Experts of a small language model.
Size: 8 layers, width 448, vocabulary 8192, 89.8M parameters.
Below are experts of layer 4 (counted from 0) of a mixture-of-experts language model. Rows are named router (the router's row for the expert), up (a neuron's input weights, with its number) and show model dimensions 0-111. Each number is 128 + 32 x the weight over its row's rms, rounded and kept within 0 to 255.
Before each expert's rows: "mostly gets" lists some tokens that are sent to it at least half of the time; "comes after" lists some tokens at least twice as common just before its tokens as in all text. This comes from a sample of Wikipedia text that the model never trained on. Tokens count by the router's weight.

# expert 26
mostly gets: " every", " each", " next", " Each", " these", " can"
comes after: "|", " of", " sh", " s", " all", " sl"
router [149 162  89 173 164 146 125  76 118 120  98 136 208 141 164 102 204 160 150 104 141 130  74 161 167 119 115  90 141  62 179 119  81 107 119  75 153 158 109 114  93 143 110 129  98 143 149 126 121 130  47 132  69 127 142 183 162 121  99 135 116 131 131 149 187 181 125 131 112  73 162 159  93 102 128 126 101  89 133 147 130 140 152 124 127 114 141 100 123 120 152 156 172 192 145 179 143 155 119 114 141  92  63 110 179  80 165 160 108 162 154 143]
up0 [112 113  93 114 100  97 127  97 105 188 170 162 142 114 161 159  77 163  88 150 120  60  98 108 175 137 165 126 154  77 117  94 125 121 123 112 102 125 103 169 118 154  51 184 159 120  45 147 214 108 126  66 103 167 174 134  65 186 116  82 123 130 167 164 127 166  95  91 118 125 173  98 146 127 127 164 207 166 130 146 118 175 148 164 100 133 152 192 101 142 132 139 172 100 145  87  90 134 133 160 161 118 162 112 154  82  87 154 150  81 131 107]
up1 [101 133 120 189 128 122 116 114 161 102 147 114  76  87  58 106 123 100 116 131  80 127 159 135  77 189  97 137 118 100 126 124 141 123 110  83 111  89 140 150  92 166 135 124 148  56 142  79 155 129 138 125 180  70 178 129 163 179 157 109 104 136 124 147 169 142 123 167 120 138  78  67 158 137 115 149 153 111  90 128  83 149 150  94 156 133 191 168 134 128 126 157 127  87  92 174  96 128 132 104 132  87  73 143  92 103 133 150 112 129 119  89]
up2 [111  93  97 152 109  95 122 143 131 138 165 131 115 165 122 171 143 109 109  76 147 115 121 111 158 114 139 111 126 147 121 117 161  84 119 145 142 122 148 151 141  96 181 104 128 115  86 149 131 215 143  91 130  40 136 133 143 129  96 165  72 118 131 122 126 153  73 138  75 188 149 137 129 112 106 109  78 160 135  99 128 155 162 111  95 142 190 119 100 115  90 125 137 171  75 159 134 105 109 174 128 110 143 150 126 123 121 141 156 130 137 152]

# expert 40
mostly gets: " Preceded", " Succeeded", " story", " Genre", " Directed", " Written"
comes after: " is", " The", " as", " was", " the", " a"
router [132 146 144 113 112 140 177 151 106 154 120  59 152 117 179  53 106 136 160 147 101  98 116 140 156 125 158  94 135 132 121 132 128  88 128 105  81 158 124 132 169 115 151 111 139 147 145  49  75 188  91 143 101  92 136 174 141 125 135  92 157 170 173 200 127 151 160 127 165 164 139 112 171  78 122  91 132 117 116 143  97 149 119 151 121 158 114 109 129 118  79 132 146  98 109 169 121 178 168 106  97 125 148  96 115 160 112  92 105  90 145  69]
up0 [113 101  95 110  80 166  84 105 129  77 127 152 136  90 121 160 169 169 116 123 124  98  82 149 158 118 103 123 129 121 178  69 163 125  59 159 132 117 124 178 105 194 130 120 147 207 111 114 125 113 118 143 177  56  93 153  87 105  97 128 137 145 144 133 129 148 202 115 128 133 137 163 107  93  98 148 127 175  95 117 157 102 116 113 182 136 175  94 155 162 100 128  82 115 132 137 179 120 126 119 114  86 160 112 179 165  89 104 201 153 135 158]
up1 [110 160 153 139 110 184 153 101  68  84  55 104 127 127 148 126 101 149  91  74 139 162 135  63 206 183 100 128 109  86 165 116 108 174 158 121 150 121 138  98 175  85 116 157 119  60 123  67 106 163 122 140 156 116 159 131  75 180 127 165 133 121 119  56 152  79 152 125 106 124 144 135 133 154 158 133 109 119 114 114  68 126 140 121 122 158 134 182 107 159 103 167 166 119 109 151 154 189 155 127  82 141 122 146 143 115 168 146 149 154 162 144]
up2 [191 120  90 195 115  98 117 132 118  90 136 129  92  99  87 106 130 171 142 113 124  99 165 184  90 117 137  91 143 102 140  90 109 109 173  89 135  94 143 154 143 121  82 164 148  86  94  89 141 131 142 101 112  68 139 103  76 118 146 123 143 135 105  80 164 128 175 146 160  82 157  73 138 123 138 104 124 162  98 146  77 108  97 152 133  73 163 140 129 110 109 156 163 107 121 172 181 176  72 184 191  74 122 196 145 139 144 180 118 119 110 141]

# expert 43
mostly gets: " the", "The", " Qualification", " The", " Swing", " Democratic"
comes after: " of", " in", " to", " at", " for", " from"
router [107 127  93 117 135  52 190  74 109 134 109 154 152 149 165 153 133 196 185 126  72 184 124 117 172 141 148  60 156 110 143 163 140 124 133 107 137 138 182 124 107 138 130 102 177 149 163 120 117 120 139 137  68 121  86 109 119 147 151 110 150 102  92 130 169 168 153 164 111 132 182 147  50 131 162 123 139 116  65  99 133 150  95  99 164 116 136 122  98 128 149 137 153 166 115 145 172 101 105 143  82 136 132 154 120 116 103 113  96  97 137 152]
up0 [154 102 156 141 173 122 151 139  89 131 121 125 139 110 118 138 141 193 144 153 122 117 121  62 199 140 153  97  96 185 151 123 117 135 134 126 119 140 125  54 146 188 108 145  78 130  72 107 134 161 114 121 165 157  73 171  90  96 126 126 130 116 104 134 104 152 162  82 136 180 147 139 106 188 105  46  71 177 130 121  65  99 163 171  92 147  78  80 141 106 143 188 147 121 126 214 157 178 142 155 160 145 114  61 175 162 142 121 134 134 103 147]
up1 [113 122  88 159 154 145 131 145 139  90 142 108 103 137 117 159 129 137 134 126 127 131 113 168 117 107 166  64 126  80 103 115  88 145 151 141 155  64  93 134 111 125 109 136 141 101 100  79 116  95  62  77 121  22 114 177 138 148 119 131 184  89  99 184 112 175 136 106 115 159 147  61 157  64 178 144  48  99 161 128  77 119 113 130 150 165 134 125 181 140 127 135 114 135 119 176 149 174  85 153 111 121 154 145 138 126 173 150 170 151 177  77]
up2 [ 61 185  84 138 146 157 148 109 122 116 143 122 139 121 168  74 108 102 169 141 181 128 158 113 115 182 121 147  94  95 146  96 110 152 115 114 200 111 131  96 128 141 138 163 157 125 123 158  94 164 135 107 134 131 130 146 117 145 146 129  78 152 141 123 141 132 122  92 121  90 200 128 103 176 115 142 121 133 224 150 122 120 154 118  75 174 171 206 157 132 108  92 158  89 109 122 113 135 187 136 161 136 177 138 148 115 113 143 186 113 104 160]